config = dict(
    n_layer=20,
    d_model=256,
    n_experts=48,
    experts_per_token=3,
    activation='squared_relu',
    moe_layers=[0, 1, 2, 3, 4, 5, 6, 7, 8, 9, 10, 11, 12, 13, 14, 15, 16, 17, 18, 19],
    balance_loss=0.000119,
    lr_router=0.000981,
    norm_eps=1e-05,
    beta2=0.95,
)
Below are experts of layer 3 (counted from 0) of a mixture-of-experts language model. Rows are named router (the router's row for the expert), up (a neuron's input weights, with its number), down (a neuron's output weights, with its number) and show model dimensions 192-223. Each number is 500 + 40 x the weight over its row's rms, rounded and kept within 0 to 999. Numbers have three digits each.
Before each expert's rows: "comes before" lists some tokens at least twice as common just after its tokens as in all text; "gets" lists some tokens that make up at least twice as much of what it gets as of all text. This comes from a sample of Wikipedia text that the model never trained on. Tokens count by the router's weight.

# expert 44
comes before: "1", "2", "3", "4", "6", "5"
gets: " ", "ut", "ute"
router:507490496543494529517547524477456486471547535468469463447508471505519423458486592566484475513492
up0:428493450422597464499468484446585470491529500430569503440506499506455445505447485502542451479477
down0:565495497503538571519492491481522495505466522481532550509553513536507554542459489424527505465552
up1:534525525465496484480587520441583543491460495467473549478520449518520531462534481544504529541554
down1:550853487476513460476485548488545545483545497508508483482509480501467492466535476537478465487490
up2:379520490544519523544552529557568533510499469467491464440511422463437496523539460512504465489446
down2:480436538417511542512521490509456472462436503478615497520568496515487424483514512514498506555544
up3:474505490488554456476455456523490512515561451515456466422440489533506537496472458536494515504498
down3:484520543513511563431503495508509511514491500529523396512538491512500519505503497520383455409493
up4:504496507507546510469461512446516495548516554446454491555504479490524474432461456465504525434581
down4:596605552471498506573513455485525538540523480483448460510467417523518479506490493557460531531485
up5:522461511479487514383510502570382513526525559566472460421511431495581523519444459500453477505518
down5:496510528487492506458541520492520569479510547444530497524584460483523403524483513504491486520518
up6:532423445502489530480484432474483506522485565508483493482527481489451546516482506548502461491462
down6:459452479506461415473496476460532544502510563504509495525379473460463426443465514465512524570578
up7:468519469482477432502479522423513549515518583511456507460418538570539492461513472526479478437521
down7:526638487564470455464528524482500523528554572552428519566519523510538514495481461574526483535478
up8:482519448496484519500500505492429507519515466454522518460488510563485497516451530446554493450519
down8:499534464528573526489478532492486480512505563572452478492562501493483404536502548486548437533543
up9:496494578556404628469551518566491537480470558473504499445534455523516494526510468506495524470506
down9:432508527422480503445494530448477462570455492454513449438545578512424459553521449460524565523541
up10:472489534505598524537505476546496559514581512502497445519538579526492516541449460526491449507490
down10:541517445569519554459530572417464464558507481509496516507582451520469431517561477556529558415463
up11:500473528508366465574455458587495491478488406437481507453530467507469415503403482497470553510472
down11:486487472520379464492466471510526520497532488507549505437475550410449440485508473497476466564446
up12:551521626536479544474514531515493463420489545426496506470543462543568492483490522570537514573430
down12:496724488433427505492517510520488513542504494504448496436532516536492528564540476514470481496493
up13:405475501500469512500496529522482493543539541484477497551527537513543426436390568432521494443531
down13:550571447549521531536449563494445445565566555544382423557545518495499425492511524517484484480530
up14:547489406545477486402565465571521553516466472540528528454471518500474506514510461551522504476517
down14:490458481471534507481542458476537412513529434476488553490515499475489526561487498513496468495465
up15:519487565504527560560501539514475498517508469565470479537527567529520468443530573527500510504543
down15:470499410474453455449493505425508514531427516524515484524480437540457506501504486500584492535565
up16:506503499559468572538608526484476484500464471516491472462548475507546456469446518557495479467467
down16:431529524461491503476520520497444486494446522492521472442544532507463450497531511482577533426529
up17:493513491547509468488437472440531475515425524444511473534514467430494481480489472487494486465570
down17:586622539480488559521550445472510509542512479509502497474470386502509449483479483547497493573400
up18:553421560427497519491414482480423472500502505567501485528499511499530441496447568421512540451522
down18:536508478439469471523550463525446503470506516510516494522620481517413492528546554495466540481503
up19:436502556488423517495518554535535585553535446468496543546566566528493467508508480509494501537483
down19:482590489524500533423559479438533438534479488468536490439503540525505410514561451409492499495525
up20:432507514506435610492458490556511549457473528517488487471459528448569462485537503497484454476429
down20:508468497492464476510524441498560557540414500490515472474487520481428519470493536520453514481453
up21:538357543436477491481541463496508466429472503504473484510495529469529437429427559441518549489437
down21:504487466473522493494514497540441412451550477526537605498507471596453504528511515501466497594492
up22:443488477508484454497572545513525521475494489527510447449417462420474489488549520452490445478536
down22:488521437453542509549454535546524482458471515443510498528501473545460543478517532572503529523479
up23:555506461502532524450476537502564582445516523511437457488556461470447546557486431493501491517416
down23:530622485527434532485467488474489574475526512503544520481467486469494423527422469480511523491548
up24:452508534492494482535525517496551538427512519513538525620426565475508458557511514420519530614569
down24:525635518530518495477583484504574560510516502465551488475549480431490452505534481542523502517473
up25:555495547523427517540544479550427435496520476523488492523535607573529543567492456500512541433548
down25:512595438478512493458520468476419480489483467485480443476482555573495521477495440564455491548573
up26:493434546531433480526543490528588482489469464415433513506513463463467531557538497522553605462552
down26:531482477505518456519468523504526523490465512544593425504523496478502393544536518589537524459505
up27:408503506529530558443551477494555569503509500500469503444532480485488546532492480543526466599542
down27:521515484553463450466491498410455558574514550517570484435489514498479423482514484488533518472526
up28:494397536434525519479473492490463521429540501536537546523509478445458518416473568450522589490499
down28:554512446562533503510467473523490429508433541532547516546496495525503488480582429465525506551483
up29:427496512518525497560634510478545527528506482555488478456471485563518543520508493554560522455580
down29:502503465510536575531479534456473457538484560467550453476516379516467531448522512575516436527481
up30:509497447509492497441436495537474466458500558503529542500492433432544456453490537473467488482388
down30:545476418507470551530480520561471451480496542510478536563490546550477508509483512532422507555528
up31:525481505531493551519544460510524482569553498495537502500543539568519486482485492535533507463544
down31:441476447462563474509480545446509538519470477542493509439481479507443468494540494487527491484510
up32:560512541587541541557453432458418505459516444584514437537464499504506530463487539503511496543491
down32:527480491511483512495449489445403530512452496513500490552511492604517455526457504484567507499552
up33:475454544530440579509472456585524523514455446412443531462464501415505525472478458492483483511510
down33:481458471460508541533496434500483517460471524440534435463506513478561462508508455583493506495478
up34:535510504521426549429484471523469452449434519484500506466512631483502475465542478496470522530455
down34:482505552492484461549503428502530607525461550490538506450485484533467511573505539492517525491517
up35:573499490473520491492468493565493471526542439463446497561455542539491482500437487500464488515488
down35:415531507533504499472546491518466506523574498482461472437470514510594451512498448539440455520465
up36:456505506541451556519478542491459477463470547447514516421522424524526477453435546524527512567474
down36:495619466468440493452530578551467455567504498502455458478520483522528517544545515527581448487525
up37:393516502522484504502615506492495541502416426490478513486547521498443494521477519467574475580579
down37:449459585575452435478446503452402486524544510534568553389575486462535476487507542511603436498489
up38:505506589487500525546504563460425466500563494481483501465492490529519439492430563525463501469534
down38:476563504483486513512449462564450514473507472499523513480518510467533509514482471556477487484486
up39:481499544518533575507497530508492503517465587470445510497549452486527436478555448503504507485475
down39:499429463508412523522497526518542489527464514494450467505566513429508502481438399499474570473455
up40:490523481415479495504499527518508558488470423421412504512489493514510500557480475478571536524467
down40:452528499499486501509499473496492547518570435437564442514573519485452460502503421470514507476562
up41:493345531452501592465542470447456431470543563537489526540540517455531493429405610454497496494488
down41:428392504545532473430482425517450449472492556420506458469422489536537569495493492591461443502519
up42:500489588429503576536497492541460439521557511564483539426445472540500486476496493554478487527449
down42:518445505560513494507445549486512524496469466512496444537538500486455439506504462531438527489562
up43:469496542485534504478501519596578546560559465448484459490456504512505497479553420542462469570503
down43:551619471515478465431473508510547498508494440420488477505455536528530459549506528510457496488575
up44:544515593466487485437517500433526450445447493457494583448487477514526537488563508529514581480511
down44:540781500472453469493493512512532531507515469498493489471467486549447519483526452529432502497498
up45:578517542485490545494528540501514547565472536473474519456511531572539530358504486557477469500476
down45:536748501583486433471503471476525435470509488465483471468489519498541521484543493541501526534571
up46:498514529499457586421517493480467568472496500446514556414519497568479482576496497455529565513473
down46:511559550516471533494477526549515504572438555493477454495575560492507468535455513546545441547480
up47:500515511590397526494472517463427547414453562487501580420473503475555464423487529510477459539396
down47:437624489495419488509545425528501552488477517516503512483527511535483543554507493456473513514492
up48:549518536536490448521546467503520515478419478501425515529548480513435516509536554469490505522541
down48:462518500511575340473482567490516522530511497552497481479502468455556519480469571527562445514468
up49:498428522482480553482551463503467466420514585501503517441510538393533497392478576491514522524458
down49:571474522490450496485524495510472480404493528479464455484425513478473437443455503533456502523523
up50:470487443521440528473484459387452502517469459516551537481505531498469524514460487504610514434548
down50:522479508496458448530518507523520452504443566497529516482486440478553487518481465490568485488515
up51:563502547451526535468477542462538521474537515479548472495516468530540449448545569561462441434511
down51:538546496538503533446472527462570454549483515555522462493561577479448455531449467543481486493529
up52:489525440516556594473481536510495458485499466492580582490535522547478456550507540470511477511487
down52:475540529531511542485495509505484523541443533543539489477551527509481481558413506482501462502566
up53:521510587478455531461508502457412497496456489462544575465497431549548502498562554526526538548610
down53:472743483548517480473496456533513491488484455457525502459522511550473513513491453514422474536491
up54:467479472452556464535503521455572444507515498471571478478488552508523452471536519526560471492512
down54:578499539524526591435501491502561482457434515503447564542477524483495557625489496440502521517523
up55:495488504540495533492509440546484512504491551533517514521543483524436512509455539484516514533451
down55:442433502485429437491472537417457563503478470539509576471540500481501440523539570480594557514503
up56:495528575505440434427528496504456524440489456513518508566498514486501510469420458443535572581522
down56:580649552435523512567498461449524547469529497548479524467538457468470457554519456484463479532502
up57:502506502439453493442523516470555473421502536462496575541461468427531513507516580414533533523562
down57:538666510459533529533464462527566503539440465470507496484457446516463449450530490524462506506495
up58:549486486482493484427482549500444440497525416510441496545496517553493501502472465474543547552488
down58:458513515542496516543496482547503488510516535528455476541531500451494483558581435475419512465461
up59:457514536478535502490525503599512579535546478415473495454452530550528485463458505530465504537435
down59:527680578494453441450483493458480497501482526487515472517533560523531522502543434529493425582429
up60:493446482425529473456467445448484508465440482535495525472538466514512524470453526528471558434490
down60:413495451440581535494534488617511505489507469543584499527522483512530491481465479511468457548423
up61:594487449446422467465477430549557497499483493534452555548531479549478544518547497517481518561551
down61:511493541524466523405563430516514439484518449518468442539504430434508505534486512514452495542469
up62:498466511483548512559533437530530470465535467457510471512482479413512454487488498455557504490509
down62:521502556492477507482473507520510484439498504425471523478509526487521465557530488439482491532565
up63:517512467483424434522549519444553474442507439424451527459482484498527548451509500538487515508435
down63:513690481456477565433477564469506538532472485511492507466514544507518542564523472532518473480471

# expert 42
comes before: "1", "2", "3", "4", "6", "5"
gets: " ", "д", " road", "CI", "cle", "н"
router:505502541510481511491543529521454516444504565491515476478518462460488398450510581544493489515472
up0:494498547543454538503469479562443522482427462514550513499464481518453508491463439448529505443459
down0:508495467543559488514485489474480447455450511519448537454508460548523427515427540529501465526495
up1:562521498432513572448483535572531536590510497476445522445540462535475507399511442571507470486472
down1:545713507529512464438490507505556458455512511424471463501523526534562488494514519500475502541513
up2:443504454442518504415519466428517486525437493541435515510427532485518493513551542485522500463545
down2:458506545631509506507487543488556453489501438513542497514471507527521515556496488479454529490498
up3:514461472495513464463513481431548566454438435531471461437550454462475534438526518520486441543519
down3:437520439525435541497559526502485553395439592529514516532510433460496420424492559526610553497538
up4:439505571523438524462537509465508580448480554495472516497442488552487495409457462490477592486523
down4:534619499500494473515531396502495585464519497471493532461531468503527475463469508503467499575447
up5:496493534540577498520523550456549489479409551557511485435497511486481534475495452409564538473484
down5:497429519515567542562517463601620418529491505484482444485526563479457512496452449554515488458507
up6:555506550471540530518519503587569528537507534514495538499542471587499479532521526552525475483509
down6:553801553483520496489493502520500475501540549539566523500539484600481460508512439512421478587446
up7:481507557491485542490445485489478480495559515439494532464431485536526458574496478499477500389544
down7:496626553534504514502478474513481536493538476533515491465510506566439532512521430578430468578479
up8:467482543493494470477534477579464475517535509536515454529470466517515565467480483464500489482503
down8:537538530509514508565501460476477505530552485507559536533483463534478496497448546541461544562491
up9:417501467489453530455471534433465488477504416497472491566509591548478443543544497577483491534532
down9:494487469564496519438458387422460468505451490437535484510462521453466434545446525402546451501543
up10:505499444451550478569541507577506517541505480481483547590584485456486472530505581453541518554515
down10:499580506599507542530530593476527509522495483504559531529510525523527458561507495492477456454607
up11:543501513553504557502475509475546535492425497554564479516498452453501543475449512518491501542473
down11:509432480507598432495520471546489489529532462483506454459456531539548433484448514548508604483546
up12:469509522462501493489487512424490532518489513445571489520549572561463498472480516452556541502504
down12:441469522509556537474497454509556558520499512478500475557538543522484551551445440452483520524431
up13:489409484507457508512471501454531567524519508547516462512552500568435504530523528497525450442523
down13:507507451502526539633537452476547447445518536596442440490513416500503553478479414592453525511489
up14:525507463491472615511484461555546520560505548476527482487509521393547517551566485497491395536518
down14:504511565463524560532545489609473396502518553491523510523506534499534477419484480539492465528471
up15:489521586524460536523495510483560547531446510527439491460561412431468582460486477496562469533560
down15:490582503505522510453508579562504437425510427522529502473433532495519516404511512512555465534539
up16:463464512579452500396566523482511494452489468499552481446488473495523542549497496594474420440469
down16:517446526515554556502519439476522439451499558446481517449535509428506472546481555572574531436526
up17:558466479484529531488497498494390465464507502502463464460468451489536435490500514500495439412579
down17:488509527571587528432496560497466474495520507505515521485526510408448452561464452518527537539508
up18:461509565517476440524512536548513573508558504557398443486572543549455405526497505503497450545510
down18:483489461516491436489486582499500471485568467492439559529505438485444472528587496487548491489511
up19:472516517495476498409485502503447471509538504459453522471493540468548541420479473558482516415503
down19:594521464473532542533492411511480552478522506444469493524528443522577490494533512545464555487487
up20:472502538480517564454522552476523536511490464553496550595453464469504458515566523512497459558536
down20:546479473499507486477450417441467512495557475469509498516501547473452448518452520512551449478499
up21:467520477501500531559544520552570511523507519472520516483474431493509484510493552519532476529568
down21:526725539502511537537544571498513512506532505527474453480542489535514537476546508544524459459489
up22:567529542465488469515583527557594546495470520402484511448515434534503516510547480541511527509502
down22:523841510485512487489492527493515520504522499520512505504526473539463506512520455522461453516466
up23:558423489568506498419445495467512450518500532500560493524508508472407462506520547523596571413449
down23:528535540528470484540463480532526444448495552422467450547524412441481492480479445504544464460461
up24:529502469531484503568511537375551453505547555497511493427502534501557449405576471493474488480477
down24:525539495570499547468520514502547535496420530481501475541455492489530525540455430476482408502477
up25:528478422510538473554445472526485462488471556595527530505519440529455451458507498503522452501494
down25:508481478507505572522496546500620527514559550481420445538533515544491455549483457462532490492525
up26:478502583507465476546553510516543529550537462469530501469509607559520536483519552504527529553501
down26:513570552508491467506504512473489509480486494489507494509534431474444560534540501543449472497429
up27:539513463430416498475468534508513480465524485464523529541580502469517444453429497476470497472454
down27:489502465522560521484510524457494378419531580480497469516492586461467519491456447502465575494557
up28:491506569502469495554530529503476560503451446436473544555567553454453487517500536477528549543578
down28:480541467522508443514523546452498456498507492521482505465523564436469474508575479512520469485560
up29:489489462454497454454466518518479521486539477512582560557458542501436464506494575492514516500483
down29:482492496526481511463496539464496447528498551458484501594484566508504468488464523474480496516484
up30:465486510455501479472431478432511519510542524448462450505491526504490476524478516419461536468485
down30:560515490524536483528481485471509502514547482450480507421490488552551508544462399484521491542489
up31:474483504522438495559451486514521452431500550441453524491461477484478502466484467505485548483513
down31:542503575490488511469477457559566480428528490501420505532550435496581428529471448436558500505454
up32:422512581521456472554533535538548485527504551499454529433486387431474603482528524539604571548540
down32:525491520475493452503525507544580462457537505543492431458452596473545462490493505480586510548511
up33:496524493493483454441567549486496449414451553492494590588459513473538558540523567397492549493572
down33:540628519417496508551484522538537533536491530534553485481508485535468477457538460571430429519498
up34:480487483480508536468464432470400502557533449459474483468499505508542471415390527483502467407454
down34:504521463545584541517520499532485455553528540565391507490480451507451439517476554493493524448482
up35:523508431476586484468517515515517486526504609508504489558514520488482486545493509514507491532543
down35:496552535491562550453537508511489483514461541489509430476523534437497512505538513484495529465517
up36:445506464476443483493561504570432549504516535511493450520466518462532509468473514505513483496520
down36:500539502518501445521501508434461500570506499456517474451520469537511548499503548479561532454488
up37:426513556514452452520579505521508522497547469483453502511477508467522475455538509501480495525475
down37:502585591556480423479518510521501449480500504499496518517465568471552501427504459515562475484535
up38:441511596473485465540505512424445558515556411446424514477522550453532464466500521516515479519521
down38:512455519521504456494460503490467551562520500559452482578510471510493576529560469511513446445492
up39:467444524520457472504438513568495472434432544532500511464413456421408498502480499533512582485548
down39:524466566502459503511523450547494453441494507501510548510499439431546417527515550446559492442457
up40:520496433554485453501472514597474512483465490512453553525530463453472538507527575495456467519400
down40:500534440506496471490485589528447404503466549549516518468490518453500512474496461525481525513486
up41:424503474445419431487582507535410490497534452478512477469502522490527528480486559531482510485513
down41:534605549591448542489459502474490458519505479510489497559434496577491532453495459490555441436492
up42:531493441429452549506510577451522473557499553507571503549544456504504539461474489474494490430508
down42:523460412484568507466561505466483476459502479462486490551421510487518498501507504543536528506483
up43:398465453496475503496516507515523545438488480498541468541524408486418558500525479519495492574518
down43:485473492490546550490547480534471499428530557503511494513420449428475424502485595538614528494477
up44:488506508469545506561476527468519497495516430459447516549461604529494449484448536485522483520500
down44:474543530532520533486529460466553544540496526482557438602549461542513522572504556537476512455501
up45:485518464471583494500501539529532418503566544546519464507477515517536488482490522470529479540507
down45:514502490478509511525491463450542487565449549584473523497465496553504512605497552501481552531532
up46:526439446542485487437482512422490575465461555572455517528463452462460483532536576570505552499439
down46:542559526502529435573520491519508455499525487457487491501525448477487464510512516496523541501524
up47:492443493519506563421576460458434484426451548398399486462565477493483469486457524483496565497486
down47:559552403474557465535476465543509504529514451462489482498472536489597464488495557532515549418476
up48:541495553510385459499563486564454398501528494494470510471514590525535524562469467501469569483526
down48:518596463491499519461539455447414483473531499434485490483504562562465535466463442590414491538540
up49:421516510511508479527465542554475511500555455503476561510505435530503475449504466531490574469511
down49:471549493542596600531527510520403507438505510476573521565448411429526472464525534474525527485467
up50:435497499454412467457487490569501577473532483514549432511510549482469488538464495467510470503486
down50:542461426492541536458496438468500485530544540459503486445522489518613548479467479470532530480525
up51:550496581491478499395475479509427434385532549433519509514515557516533496495455450526490476518543
down51:485560556519502502490510552445493447475490543418532482447530546483464481538495441570478490553509
up52:504464549549523453520548527443517531471477528514528462419550509492514485484521466509462506497534
down52:437434578570536552522518548515509525506495498521507597565486491450504480460542480551521492467530
up53:523480492448465479520537517396514442551554482488469501502484519430569494555547486488468517540543
down53:552473493549498483455511537539567473464534539478494503512412507508555463551486509458477398498472
up54:513401526456522504487499453485518531435496507529462500491534512495459461419470542444488583491564
down54:569533419473437416541504462480486475562450552517499461504527471536544474487472538469453494585491
up55:504490543504485545409467471441495503454499515478479514518506471547548404474442477543555478489498
down55:505477448465540507549483485467449483439468453515499540406563529507468500495495532524491539478508
up56:400502501521460592474494441518534492468467600591505510496485449454522409474526544517490454452448
down56:475397497559512546550536530456488517532465539529466505501504502501480516560549496485565491521480
up57:533502496482492507436508498569422446474484537443506499500515565479536562448505464570465500474458
down57:528484531485457536490483470509506508473449523463491464418491500378442474495479478551480533500519
up58:604503536493520520552480482605485492563479486516438499478452459594463487493496487568516486402444
down58:509718534544566480482467507516488511504490486492562538468543497560521494524511473546454489551466
up59:429523484494486574430462450552508471501554478497504488479394534437509490534534517469484478525504
down59:533481506525423517564503429559561562548447562470520419494504502506425489468469496555498496532496
up60:468501467469537521494497551499517522517574444557501407461543526458458539508538500522512517457474
down60:536404481479520476579522494498550514533499539530459515572498540539480505529473525492565498442551
up61:551494517543480563518530491572457459433443523429472480385488474454483517436534529532445500473456
down61:472508463457498473469509508495516549535439516519538550474482495458443515568503442507518577537456
up62:568413518474555527416550485539436440459487507472445460508490541468497462464441546488511465475475
down62:455477460465509444464569470537504474474492429535509429517455479504488508504457526473421476496447
up63:499378474446550549481487484516441503491561499467489475470561515516512510436484553496573527494518
down63:560504488488474474487433466490453539517420530466431580496583519500541499472525499440476510410543